From a checkpoint of a small mixture-of-experts model trained on Wikipedia.
Size: 9 layers, width 192, vocabulary 32768, 29.7M parameters.
Experts: 96 tanh GELU neurons an expert, a softmax router.
Training: a variant of Adam for the experts, 516M tokens, 7873 steps.
Below are experts of layer 3 (counted from 0) of a mixture-of-experts language model. Rows are named router (the router's row for the expert), up (a neuron's input weights, with its number), down (a neuron's output weights, with its number) and show model dimensions 0-191. Each number is 500 + 40 x the weight over its row's rms, rounded and kept within 0 to 999. Numbers have three digits each.
After each expert's rows: a language model's description of what the expert responds to; "comes before" lists some tokens at least twice as common just after its tokens as in all text. This comes from a sample of Wikipedia text that the model never trained on. Tokens count by the router's weight.

# expert 4
router:529443557570540457510496504465508558541564444454562465515472480456484531472475582518500564457500451523493551473509466470554481548515467538488531484540546474476560469454481533487483509462431478481462459495518564447441547581547553470440523477460483533496536480474453552553468419488525515553550493486489470503469505548464496539441549562457507514507529450479495503431522547557511462469497459446460428538542524485528525519471494469462549578522536441535439447516470521457551534434470511496562554428491500473514499442437567524533531578435437503459537480489477445455564449531529453515
up0:496492574573510480567495451524530469523500534417509504535519461440484538510519542507517510476481458519416506441441493498512571517589442522455489509506495477561481509480520506533471503470449519536532467501476494493471632510543545504456522464544446546530475488515430476524486531472506523498479450448507565534475509542460552503431514422467551512526518475451502495498485571469481500522491483497516460522466540473507542515458593466530543501549491514620438530534555495428505460419508488493556507525445485502513481508478576469484538517457521499383464413509542416482494439586552503500
down0:493467539469475443553492479469542462516506512517555497417563482493555473479481561507539490525479432526520512472504473517468495528460571552499455542422458505493496489478436582438578489587537479539557466525541485549476556445513508444491552461512493522463508532528482453469498539412438467476494483544551517553447494563471473536493531498520457481484536468485552516462559533451452495530426488428488430516483518471518523587534524521555498504539522498537519517460558510398516484462450533568455515498557513552509547408435542491590528453448513449525462431518478499457545476540492459480
up1:495496563537539486499559520546491508523602502412510461463474449468529523497526456520484520477482478527450505561433496564562458567511458525487570450458534438543483418505502594514520564563535524429434525477547482479418511509539529452460521525554486492504567412557561464519473503523495479514509518483492539491485534511492495478460481523520598537579525493520517483477463516526501424471493562452530528604547528533503497549502527513450451505579511484476517407442448514450524515469472485558535538487486512503515465437464503515522495482438413522441573476457512458485542487503534502511
down1:525495511511520523474486512528549466518539454471421549502542465445517484559507479526555418551476542485438553554554419554511421570428539485532562565474439480529471486495523491491449450463476529496445453445447586536467548502486506559461493559562486490536605434448517591584526538453501534470499520515458525524488459499525501490582504532455398531416481542521523528495491479559431510541413504440507505501506504503525540446473487476528554507528474534536480487526495507460556434526519484459525513494519452450467483502564472554511495509470528478456503494456447459486457498530523483483
up2:500427541425576511507479555493518524531512501551493516581481444529485515506507518512540491552512511491477457459474481539498512509467527542488551495494474494481562482497400495478489517475492494564496429518484521438478554462553483473403511457506522541511439459518509559453483450503461479484560483479567514519473525509411444463443542521504499496520553430419525498458512535556456463440488469501420445507500494494562495573439530500432456507519524494542425489486556530534549498489466451573556498432491469576498494533513502538512600567468393470440573452484446513492532476471555511461
down2:429522474465470437482554480514537515491516482534520476540520468531402463473542508472546487480536447541547506449577486509462556554474559568497547514466513531427591442559538422431524521488474448493479529520538507510523472474509498489470529531503437443416444493490515488562501485479457473460471466445518464590536514491443530496527470580519465547530469505462510546509448511593437534548472447490467503491531519550466508497481506528579501479521582516447467440468588497532526535521489436518577496476458543468536519456454524498492565576521419524449520439528450506518443520484508519493
up3:506487525557519493501467531469457547591545552410550501554508446436493454497510518525547519512467453507494529457489439536520512545500475469528513526542515423459515458424489481463459475441502450528475440513489537480460593548505548496444494477477413505536543494510476531534508503476532518562455438515453453535481517526403435576512521562481470493463530487490500523446464490498536465445527439435481425486532568583515538559470501437518495542544544443518511467521476504406491494538453445557540522469495460523479482455433538529514507492513481518454506509571484511475450423565522402484
down3:507447471502515509554483499467509571576552481602500516442534484485508486444483487515565527492602522463527538429496565506469446488513553534453461499585466483453485509475499476558481473552519525547536501537536479501521503554527472508485502490426348594499473486478522469420448546522459498534533489480509507578462451474452452539526454523578472425481545470527511507495521479509419525565466509475502590470484426512490499574531489490513465478526441495496542500539513530491526521432474454523479491510491502513498471592479490519528457505519437428498513464414538472467552502523455482546
up4:530393528586520478541495512431540529479572501485581464538439461497456464486391564445517531482546508473445546441457487480434513453457493511452530494510531464430547435471469580486435503518498495508442445496523455477490516488604553452459576502481486512456514540513472505588496486513535502525548487531505504531470508565449466490530541537481592486496518423472528484465497498549500495481562504544498436502517525426551546547479510473459514536551485539568495527509489495451512468519439451510549580478461512551500445459447546529568528515472474469470517555516483445533493461535523487503
down4:513435480473461486540467508444522430546560518518515521435479548516433470498483436480441507532553496456510495559531425512512521467519469541463505472407546522494600565566501485434544494440508517488452515459507500536544514557550461527512483506509463542425473478554502500500558468444507523474547512465494495531497559561420496581507513500535401430480493489553475484514536466444482485408558504455531493510496417575497492488472426558583498547496480463537544501493490475524548445457553448459479571490450527519460564486469500487539474543561513516466540531556515491454470524488510574508
Description: Short tokens in sports tables and results, such as vs between opponents, decimal points and digits in stats, Jr, League, West.
comes before: ", ", ". ", ".", "–", ":", ","

# expert 41
router:536440560559543461509503498466505553543568453461569461512473483453473526461478586510495567457497457522489551477499462469551488548516462543493540481538552478490562461453485544483476522468433482475460454493512564447444543587545550466445528478465477535495536479467449555552474410484521516546543493486481469500470497546472494541447546560449505499507535461482487501438510551561514453467496466443457429538546522480527518523472497476470549584520536430529449444509476523461548530442468504499567556426483499473524495441438571522546530572438449510466536472489482460456568456529533450516
up1:478421549560513514515498499463538515489542468447487527527458435493420505431496588523538490459527464502515526414475451478548479488558486478514496387489543475505599511536487496444495531419492535506442490484501484494438584515522537467440565469524496572390483544526500553503468503450482541506535483506534463458453492527470487516479500502448527522559520489497476493473479561537479456510527531513531521467466513503497496543431545472465573508525561507519380507530439493530514557461428455614563549482522461550509440476464508490438535551482491482485546497462515456524475496476564483461
down1:547480545536494523550475491500495565494555468477497515572427597513556491496491472445517520486513517500499521551497488484476531555531491528555487547526479444490472479485430501532481536470544498560510390481485422521496541404523500488480541577459465540612426521409500487541482441465509551460487505547509449475439519521511419553439487456500551533479534452503497505435518564617444500454471524541493434488446459486505541521476513470504471507551559511554503469483433462523478520551523500489499546458475482518548596417491540507564533517478494513469518475458475458475451528528481465466
up2:503460528537533531490481486393502587529487537570460492485495454537584548450442556494499487508498535455473518498514507543487506495480576501450491487593511443500492445580563533538480476530466493447471503412528581508396539521549480447441470495484478574551449435404480451537441500509467550551457468463442439569509492429489436507481521427458485540485500474524436538504492480510512541451449488510493506490523496507502527535563456527450547510488555484519470464545489477437484523458461503539558482547534437490491499529455572509497511547408461497530495457448462508483482535485514485507
down2:582542509527498579555507488464560506484558490531496476470547530472552491491433430488465550540554525520496579462525423486517543524536531486447534514521426507488445502549519461441469501528492440451567472516573524489493525408464544499543488481494528492475520497494504472456430521479518538490510495454569486490470555545522557453553450474513508504471577517494459555448474441485464539418472484499630531527479509465566439430537468493511488486515461554447579483511493473518459463487473466505453504537480544493431500537459453486472466518512449467574526553489505428412490536505577512534
up3:518527607562541453469534509442518489517538549453549469482453509511469571535462483576473515462476520480473564400510448489522467495544537531500494540446528522466541517484452534504461512516434501498462500479518549448455527530543531538385494459439460548452511448501461534526504484539556464508506495489464462552426488513431489523430484533576460506501509478444476525451523551552506518422494457468496494543443551487559504496523466443492542534451576497503457550462514537503462468413567434502600543434523512552497448483494529491516568521502459536451540509522468501482521480531580510547
down3:495438521501546598505539430532514527490500465513532495516514464494476498507544450565557542495566532530492465502442518527520452498525468517512507481515530514474463499469546522465519543570489592484484485513497535518510468481527479510490539485455521507450507483388530516462497627459553392515550573419538499501490454487436486511505486497447397440436536615505417489457501506518611506496504519476462508526468516502439426503496528468568503465517467450508475492445506528546486480507474518516505479468516461469482510560453487414460454527499498532508483530517598498563464544507572454497
up4:524430519522517455508526529442528515482559494455533494551503521465506496495491522466431533435464458492497549490471417464523536511522503511474489522519489502510500449437545472438563527513432565490467457492499501445458556515493469458423556535510494504511447527404485536487480501502581494570555379505497461482460436501480466468458540562525481465509542511505490577477548531600562387452492498490487475537498507513553531480452572486429477531510528494515465457535466483448585521470493469537451473488483489516543491520488526507524473531414473591426542465423489495518423514566527508535
down4:499537450539499544511551437548462527483520546484467530488478472492492440486438482537489563465559518504515508502479516566493500491456479472479427525534475469502521438430437571458472486449445484492493498508518566502532484523486536490469489503498519539510492525494499546554421531474502432462496496495540413441473443519504506560462504436456462548495502516498578482528502507474497536478500529430464506451487519494520509526447630472497589476522462570485523484491523534500495522570475476500518398455594515544558491576556507538600499515429566447519498538449475426561411522498522473575
up5:551513532529557464441462562466479542614527514458552493570457467444501544471445542488507444502470539495483454480472512515477461488508518495491528422492556542474496465477482477510475476455462486493505452511515542461504544567510559492464531526505462488454443534481466530520471436495566496519483554524486457574498500588505508555439514533438471544518513449474571496463522476503515460481492505444456407488511572550570512536486493517508469539554533409548500467495463497505485562487426429526590500492482506520467528490448563505516562541585495542439529473485424445517569510569584471536
down5:460474496422480492484463475538495551520467478483565492498472422531444467486498537507422569470514506511491534490533465535512497457515547546498582530502481496499429525533535483457507501426547472529448535484570514517558555406411512495458513479434493543495498420551507468496530549510513516544529501458480506583515471525575477496523511435441511472453483492556377466570474592555565466460504435455546474543461479540486523520495534451537526499493503502493526485559546509517519456444430477481471493426560495498546594473509451518526522549402465474540505548564523495480507465513518525517
Description: Internal word pieces and noun completions such as Brylcreamed, trims, Griqualand, fret, strips, plus scattered digits in race result lists.
comes before: ". ", ".", ", ", "-", "; ", ","

# expert 7
router:536444562564547461517498502464501559545561454454564466508469485458483524464474589517494569458504455521485551475506458473554477544521459542491534478541546480480555461451484536485481514462434479482456465494513571452443540583548548468447529478462483526493531476471451551556466417484525515550547495489494475499469501545462499543437544560455509516516530450479495503435523548558521461458493457455452431534537514483523524530475499476460549581532535437526444439510477519463546531431475508500564556425488501476518497445440568524540530578441443510462537473484476453451567450534542456512
up2:525484519553549462526475505470576570480535524529582510437418461446468558514500483530519524434503462549520500508456456474536511538488457455458571512493507452436478481491511557521527501494519483488470480486481532463465541497529548515516505468467461475484511568507441469511512495458503499520547517535512447571468526526534501480460573550422497549462540458482534510508532541489473397456614459500442416516537537431551514564525428540501500572553517509516497416494433582480490525489521455481510526429446438518451469466468557561557543507443398486519538504473500482463508541506532524464
down2:528588481461472517528463511525490522508523482565532506521458458522497439498405517537540473443492493501517476492554518480493482568559523561493469499507536494484555493515534526573511519521538508461476538456456546496442515546502498460453542553495426489516485522444502535584491478446516504464469571444520493520486491460536612574601441449491517539482501484478510505541436458476489478492491548437624495424489437426504521528530524503417494476485523420479500500421506495441522521508424483468503450486499519545494505465555520581478502471508526439441574519510496455564431472478483504579
up3:526399531500525525552502505490539566562522560508544519564508509463517497472445512550499535422457487517417536509380489472474482468473442482565492500549516434414517431505505510425490489482479498490457511494475534480441520511598511454464563496500481531494546455489397540486463556558523528502488499448553440535493532531484507502552532579557492482529544396524470574508531509486519495514486549480455477505498526509506462483521482492485524499533531431556448521554504469402550457485463485474551510514469447478549525488470530538611534501474495471474495496449488443545487511516537427558
down3:502535565525450512441475493527443484451542554552547536500482463495474480520543567488494516532514471502520556497417576537469583487516500432521505446512473513481554481467542553504428512566492544486470507574489462542551455475499539452551515485478517518501553481543450483546478422476499500513492533417492488571398464507514509558466489479490526536459515476480490489500438584607515492490470469551563433506439499552449568506507542543463500492487484450560436464493506532489518476513515467455551522446490492461454512519475490535454488477449423597471558484541517560532483439527443469413
up4:479518529493585524511550527519512542504547529407521531533446489447468583459537538498472537441456524513507515510479492502505516547510529577514572474544474469420502493481448497490455505510480461549504453530538545448476505569592551457430487495487502497512466509467426515564464451510546461546497511460498503498404543519460504493450493564509511516512465514479518513491480520538370479527496482429491465516500590455552554575429570490519485500499520477509457530463535527496472571523453482507461495475481528474489533539470576577561600482519442455493503462474442428525485486470480414529
down4:479449469491437540502526442442555464545548420470393464492552550534462493499481503507483459518562488534498464569519505554496518452502540433566546494437475519533539498479549504430516434510587487541480470524466502500450467480436511426518478485452527488574553509569504463472529499586483481490497507546577458503516581477540482546489484514527491481551480504583479521459490562533454489478484538520558506551520539495510550515509549443492465462474445433462519504514515506516467461510480537478516450412463516478552432545464378523441483522459522537533567524498447489468506597518501506502
up5:485504531530500477547504450447469508525549498485505516470472449483452536491431454497481541517465413536470544494469468509560468532550431550501498503556550452480532529458500515497499534436455485535456507503592529476482500471521544515449561461523494575540463489488410521552481446472510520550513512526477525540478559538513451466497531538451529494506553472528492537451564512503429470533557460451452470487551527434514575484416501477419530524520610487562470528584542544486513506506483512526497560482501497570500515470529518535468534492491496511462538499472459379403514472539556380488
down5:528504488594467482486422442548504485568498490524483527424483481536547545537518484536447450497485487526537469473458516499545482567528461503528504499479498525485512451571492558552485461496519523531590545430546500500443494522519530478466519585503528518403440418461506457484547532516465510590529486515536452522474491467448464541521516529579503491496550476517438487480445519516478439446460516457506519503501490496473482470462495447528524481560450497441430563585585452531425494508570553493485428508542499478528544438440538508459572528518569461488463421491480528439535466506507500558
up6:515516566456524515506514536507530597606514518414595463586492515540465552508448513537560585511432513523427462480549524471572497448518469571452466481503455472466484474496587549452449522478442560534528492497473494508456537433482522487509486470499486508480462532518537455482526465465536528531524500431522453522443504540477437433469578507471573516504496468514519580527491463494510484458502525554450447478537539483519541492448576506461479516442509494461453518513485468440511451498492564550483508440516543567458487474516539542479464522509497473491563500570434452475538509535535546431
down6:463558475513499527478520497505511513469467559519542538518549403491477471476529511528496475457533542444391475481458555496548527487471521487541539514398469454520558504505498509481514546629539455477525479508609487495462567513492464466551502490535496367499467527496542469589515465479501441486525508508487508535526501495451460478458497543449508496453499488568549441536502452545488427456452441519529528510447551501487462531480506539519508501561553483475480524503483508487543465465436571580555503507544459542547490535427531527531533507493499503513470451413469464578484443542479473432
Description: Object pronouns ending a clause before punctuation, such as it, them, her, him, plus stray pieces like Solzhen-it, Stra-it.
comes before: ". ", ", ", ".", "\n", "% ", "'"

# expert 62
router:530441556565544452519492503464507554542562455456566462511468481451479525463475585519492566455498459524491547474507462478551486545520466537490534483539556477481562458458481535488481513466431485483454458491515558447446542583543555468446528481464483531491532475465450551550464412484518519546552493486482476501464502547471499546439544561455511509509532454481486502435522553560521459470498463452456426542549519481521518524474491471468550580523542437529444445515477523463551535429468504502561554426484499473525491446440570526541528577440446512461538475489478447452561453532537449514
up2:498423523527530445532434542445521507599602451468581430549471437472461560486468532436505526532487502479486522475521490519481451493501443524590592498538482452476483550452404499496458538475505515557455451513468608503496522525539483479491455446526467507627499406471474512454467451506497559505508456501494519501489489484432500503465521547461521555498453468501512512476524499482472468498534487519425539482511519520527459501482574515496594503537621493486487470420483551478518503418499514489527526505456494530508517494464538442511527536512531452532510465483497489482562463469532488461
down2:581497522491577476553561482491572471472544496559475470534458513492434495545492474513510521421472532519516541455504540550427534536457572409527474434515468517532484528459448472507485525503421424539510531509528487498547448417467502520490492519487423462555517397438492476567530445514464519462525548433565523567474473480496496415503527434537534481581434515539490537546560532462464466457531489475524492555509517478466531490495498456460473558553510531523495556481510491564513471434472515442514507466461516522506456542464552520527503524522555447551533465413494527524497521520475440554
up3:562468548559557458526580486470507519514495504393558527503437516432529588495456512534458545425501450545485468490495522451585526507494473474518499530498515474392499470500438520566480547455476545509490499555508513501438551544502501453454519440490431532573493537491462556473551470516525536510563492519484472499381527543516528552475566554481537484484538494458492504478544531485481454525519437545490431461570548479517535496512470472464465536506559512545546464521469472489466533533516416541568516486500488501513512526517515490533562557465440481453597502566492472452510502501554428495
down3:477486525507494606506415467474563520542473529493593491490599474482478461540476487502547563497442579468478496419370513533508587513526476495485567529476526513520504491440550441467548563566483551452551497468512533464477487501497495451494498474436498523519468474472534554441473461443532468461509506439537460485459538536501456522485493560422463551532510546445487493466471479495544460439509450485485466552459567508562486563483455444569548493545497474516513532588501582551499472505518481496545485513534495487525432522393488500505497446543512501526509513480544467473463487475529487493
up4:555467573523529508565455513458531545494509473391493451517497525451526581413483519530497493487535495462530529421503467422501529477518433466469490493524496491425491463436435484472475546539454476488494407527503512529446537473521514457515519525410517550506528547521450517470522529472544502512530481475468476487480575590435501549479504544487590568524503461405536488496480472496413556438535506439475443451545528463530519472420552503486479470512505428535479470498479558482500513475472533447530497500500467457502502505474491605494540458454510531411547475546502479516552506541539452519
down4:422474451473503554539477490542494538484431570474537512477570465438533422518440499505594623481465460514494510496518571460552481554487474467477528500447485511574585542488471475465485507559485491571525530547531482460496536506504506398465510550580495479456479445517437515479455540467515529499464533488534532465475488501503492508464510460514455479493575489516520533517457473505562513468557500543506449485477562581486562536463477545521496488551435519542506486489408537469493487506470494499514492479494509459498478442505534566528472394419455543481551421571559495496448516512512452476
up5:496525545545556439533545520484477507510495475471532497577428404483512551504440474534467483558526515578470542551535473457504471455501446481537525506545483422488514492451484576478490551445473436484499437500498524491443527496539487464469507458472442537468513460498488502532482471437530490551538521470545481497444485499485482517512532522436505512526513422460498521452461474519455473477437503462449513551480548431475537548499540520431467503476550456562423496584480555450581524497481440483576548493519404467471402485534559460496552539487407488463525420478448514500547510544553477520
down5:568569478492486544460519502538492422454470462474539469570515474460546536472539511502436524484564509492475503493397483499439467464461539528427542487463502515575570441485496592529504457547494550515543467526450507476487484398490515518454474480485505458582488480524482536484480530497532562491487496461473431470483533443480519553472447436512429496576481532524453465523486495473519549578613456465505503594491486449459550507495454503529518493509522518479511493540491459579498473453506541448536510493449466488493485570484501571507539476527557469524457520525559473574523393513513551495
up6:492503523544502469535482531475515498511512502475555493517500409493428516467408471543476478548504431487431537469490453494525452567558519525489497486578574448470515438513503523551501457501473477527544492468518453492474531572540575490448512459544470544548425496484479547541448430453531490505523432508488402511430474541515540509521503500489525629537497426492521443570493495531470487504547527516412481539507491489530542517473596547511497546573512469502440496475477516515486477525430453420562526440470499502457542505461512603515485465481484539546534500537446497457541468528470486460
down6:512536531508518481494498490598443443613509488544489522559478599526507524543547465511494509497573542508496499470511503578519478523462521431497449512457526536541535508521500541540457455465543522480421428464507501456580511509468505519533476471526526491501554437448503490472551509394448468490515492522466458512489497519459451550490530485508519487519579586439540472546508499502442486500555516502456492480450542566493538489465494526492478536563525482505451502501464475479462476450513561511428507403446436535524538557477479509454530474532571437477551467449519420435407552519548470460
Description: Single digits in numbers and tables, and name syllables like Al, Sal, Bal, Cal, as in Palo Alto and 53.49%.
comes before: ") ", ")", "–", "), ", "- ", "."

# expert 54
router:499480520521494510541522459463518514542570552449527463544438491492500543431454514497434517484447511511469566452459449482573535571499437506504546477525569480459538460496476532505448545494483458546428426482517524487434545514552580489453568457493448535485485515504475497519446458453536586561522479475480474483437491533462489570476536505498529544511529425450556540471547514525517467436523430491463464539544552512548536551421497435482552510520524479542452445529472577481501502491456499499520556429518465474514491470429552513512552574460430500468519484496506437465503458568563479556
up1:501511538554550457512470562455417471480575551496517513459455457538528485459500613523605571451458500522468512404541500526557454528544493466553546437544471435517453464537390483507545534418509554547513526547480458516518521516493477481531538399485504502510496515524453531485474514482488553496515457489491511574513526517475564465506540510455560553482496421474481459483524510469523401528499538500456483502498486447483489532531539533478505548469507449519440506544470531453482474512558488446527539484482554512420605464456557459536504504519470497468551520520533543511522444507495478445
down1:521459519520377484596513493527542442523451483521519466473479549528512524494512492542484522445489535530468530561532465507525505540524556441437493497498529546521489477483416466451494526525501575497500510461449527497498516494492547458482506484544445541451423577545540498516504488490558616546535507500542476519516565493492473447525553514524504477457507495490538524530573538545446458459483478465516530571492518487469515553540501380486458489485431424485501437523449486462481489487443497524490582412436502468461515470458477503545420496482574537419571489440505529495504518536463571537
up2:539490551499503498541509443496368553459536535521455475462502525470505553455493493578453552459546521493455525520427514506463489492494419506461520560558530553428445557558450501439526520511500521473568495467503505487445471500501536508455546499448503472488551511507480514590540471487521492453538495500444471548496504478559433505492496526498387479533493461468338556475533511513467483557497523545532510504536513507483507487520464431544428493514519462535499477488545535478464559567495509504499432486485474517549486538492473491541463606536550526529551590469518458506496478541458508564
down2:458463534519427473486469470490492470512511565510523509473452497474468441579528492515539514535394481476489461496494525474510467449479491487524372508474526407556518461463464507574480555507556473536512544485513496466486481601513438488543445529514573484609497507532484489456457580477597519506465506553466599528531490529430513534475455499478519549493471511469532457486522498453483520485454514496533457511498531515567520504463480490438479437480525545495463585467513494588554539439517509446455528527450561557501509521458495524462522487533494546551493497572469531415476462488458516551
up3:521505489461461541460507527484483497497469504496435519405454516487500542529494484560467525496447484496522485510456515512482520526444520556528448515533468563509447493495518592470506531502491587453575481535452541495498440512465517487536488483527536521596510397544467508516507541520567433510525546519561547556519433508548527495498511575426332505508459458529448490510519468530510480584499484487480522554507481486555574538474503448471489514525487522477479501517561506429536412457483493513482462478428547520486456467455527492515536571530461435479473503418494479417523468529498451545
down3:498519508493511505499463488494481519550536520548525510466490538497504449482479502494459485498509407472453442575447539518512549567465492600524479560540532484541454515522521519449495480458485513504514472493589517526443515533477543447534464531539460426513475488511520554462458532432482518504428497468487554574497493536533472547520497477409592397514433544480539514460493453418509418540525533486480529532503557500570485507477471575482475475514491546484549535461435485565414531477491486493497483404523497524505509491478549560536458493543474527509537537610539516426494444429485463446
up4:505483523478504503500444478499394473515438490514616524510449435522464560532484485547470472490522512551510475427425530456397500557530550477492503582476479529568538497578564475487495443489525437547456500537554528475510550532502458499409411540544530489480501466512535502545438542518528461568531445487580486492409531467418530537457485503503541537471487443513526428489528401477477524470467452484420506539503574504460480516504528503473538509520486498541521475466508529478477465473534490468534465476578538495452547525513533554453508553498464423493524484480486499498486510474484532441
down4:556486542543500508537545490542512514481466510545541503526525532510506423564485490465517534532535513466448494419506584519550473437443484418514568458473553577486474523541457488463520499543513460484486474432536541434501541465439573415535590529516446497492483464499497502498447464525508468480488494455472564509511504466511473493573471473526502505489517415488454541474462512402613493473539486439519499547505497494500520534429490468409524555444446497543481527498526464499572404548539427529522495534490467500527556518532469457540439495519454500560546516556531504549445540487521464465
up5:473531506491482503472515500479556489565460544512470523493569486495497511499538484585541516476491532437466546539532507477482480552529471500461537514527510442427469505453509488495533499460455441491465534535521463486498438518521523509495554521588540518514521521497522545588474513435405427504457561539519425441557492572446467516482479457450596528417492442514484519499474488547464547501605487462514483539523540472540497487472550463509518540633500529492457510468398434503509448470481459502462488453443526474565410528496526500548451412540481498488482518440458526518547498510460535505
down5:494515537478480451450540523486475504516454457525558500490581541494579463511489560415479502502516523496499538490476504508469583465382539528439481485465446477530470580546506516456516460512560541507471457539550520531411527504524542519609467499454488465555459489537489569552537473539471553480507521447476485492459484474519477483554491565456496542477462500496562405534501489493402454481481471429512495532520450436494476555526439553526483473470484528449561477513504556477500450538464537583493435549517475540383517481494503553578523501460525520494514444498545508495483472480564493504
Description: Commas and conjunctions joining words or clauses, e.g. and, or, but, as, while, although.
comes before: "the ", "and ", "a ", "he ", "but ", "which "

# expert 22
router:532438561564544459516500502467505552544564451455557462510468480451484524461472587513484566457504456528491550472507465472555479541526463543492537480536542478481558460453487542484479512459429483486454468490510559450451539581547548461440526484463482526493538475465451543549464417485526519548551492484487476500470508550470497539437543554448506511510532452481498505434514549562515458461499457454452425543546519474525521531474495475464556577526542432525446444513478528463552534435471504491556547422493500479526488450439572522543530568438444512466535475489485447447567457534538445516
up2:472469512486597567529532471415493550511557533478486451548498484467486513466465511572493551511503505533429548464436482525486533535509487488525523516541492467416519482515466490513439601505505466455439460456534494428448502461499597488431510477480473571563538458495475499513452505463556493460545508473444465525460502542454476461519547575467513573556565497391502492486538517488455457504502477514455500505440587489531488486479521457464531533572563467545492479523535553486503522423464523541511511462534471449473499426510488506571447487472472536447463551529497415489546500532557543542
down2:480531515508503378504505463460529601478494541470501495553495502480515490429497455532492515517426464517512558486550556432476469469579515502477540458477483506515557466458598459433574452540434479505467543462470440492455468435501469479493480471574535541516482479539525501571520504556546474498519514504448519468452504459458457547413492527555525625502477457468505471509544533538466492582489484502485517521543525484484462473466535503499502430535455471551479494560564446528473511522495499471540489562527544524405583450520571544495541445485498500507453452552465512508469466547541507475
up3:525485529522554430508523490468490557531559532453461493502509459479505521546466532417440459499421493502500538558497496477587484508611495473523533478495521488536520519467430469543530498480521445501458408515580484482483505489544518457464574538351481439454517520382492504493456496495525485519459473496516507539509487545500480537459546601477527482536512512500531608495497514558536525502481463454500502565534544385523548518548484451449526471538503453505497482537527509444552496442487504538525545476511525478453527545479507545515517537449481546504504565465480439474541517537487444557
down3:454461516504460582546484430486494538522575469541526470445513518526562564548478399466478529545477533519551472576479562533465468528503476495425509550450489469478515537503549515491528508526468539467485501492458462501430500539448523433441529453498470564416511519561532591496449508515524487536474466498465528494505535401558527498537476531392510450511512509494534512517543496468450414476534465477500523547555490534532515510494476578459471462561504544524510496587486490436454455513536539534484447523527576490453509471520480446486483512427493511499528459490485428497519473482439608528
up4:542496535539545525577403440503459528549546493508517534482466460438484544550471564506492553478491451465521525436470461449550468536465495460486466466546536416457528480481444527488461517505504475494408436431520531429483537534518573512537516409446477514496501476474496547535436507454476515527500499474473447486491569522496508494493540517460529550533446487474488538426464474475511430517497441497459493581517547463547484518498490505490513530498538487514440471496480570496489483433456443513543607469548451546531458473448537511558574495455481596496469499443436466498454503460587459494
down4:478505520465451522506536532544532530564486484496566503559449539561482497505462509475417429612502541454596582421486520470527503512492490496518448554538519527559474551498523519500563491469559559522527446539451462454469451441467559500425546525510492504528512456481496516483447496544480486519543463403483519488540534445550555506485413544504507508402472469515409507561492525509481515515528459488491514449520503525462488497486472518466528506501426471455526489493566506492564520523552490493531424440500451485480467521442473485482518421522520450540477466519458430526593487578551514518
up5:498561565528503525560526490526541513510519530437502461526441425485466526475508466491442557490492467507462472483446476425507497497580473510513504480545580539461559424529485570494498489479473527547495502529457543442475456491544543534483516429519452549540464580519495512495434491456550455581531499471502478524463544583506476569552545473486530483515597462531509522483514542485502463504448538458524546515559495424507481498531549436437428538525577496505504473459484465454512556435440497564504530414549492529516482500471459494543539539497482474465537490563466494457598465536592534491
down5:486409465549445430534489485588523540475500566484567477524474542491520497448523465520474447485511457491514507442483520478500487584553516534470572494485491481558508499502561499535489502481515517546512569506587525489439513482524538483493486488446489523413492524401467517466449553414558583518421529467475498493475544482478528534477462439571491520503527476484507545501564509452472527489435506506521474523531455442465514559527604593519521446544561514450444438480449554497492504558474568499453486448523499485506562479464520507584478464470487503474436433508510530449566480494459493489
up6:523513550587542499490483574478469539474520477475489471494434495488530534533477493533510539482511437486429525528484424443517517458516565473465437433552489448547521507543479515444488523480436477510490464473530531477451571554519547521465556482438430494476434471499446520509513503474546533510556405423437476510449520527440453525494557473462466522525501436417531530448583514513508505529555458536441493570514560524499553536475532499455487508586558466518492480522499526531544560473481479496492529502583530467492468437442488523554598579500420471465498437493526477487511534525557490501
down6:476526504571497477515532445487525487469434496495486518573501516494491473522383570485455528526476552500523495451529537450484475511551504474421519444468511427485408466523492497470496524388489470500506491512499472497400527541470545504527497510459463539524506475446552522526460574461422513463489456464491561481467483497504543578443508450481539458499525491478540515504467459584505482563467467533478510496503488552483509498442510559406471476594543491496502488570554471519549490517510546568473519544559520573493439483571511455476540449528490437532548493538450541577578492502526563475
Description: First pieces of capitalized names after punctuation, such as Hel, Bel, Sim, Filip, plus "the" and digits in tables.
comes before: "| ", "- ", "medalist", "% ", "W ", "′"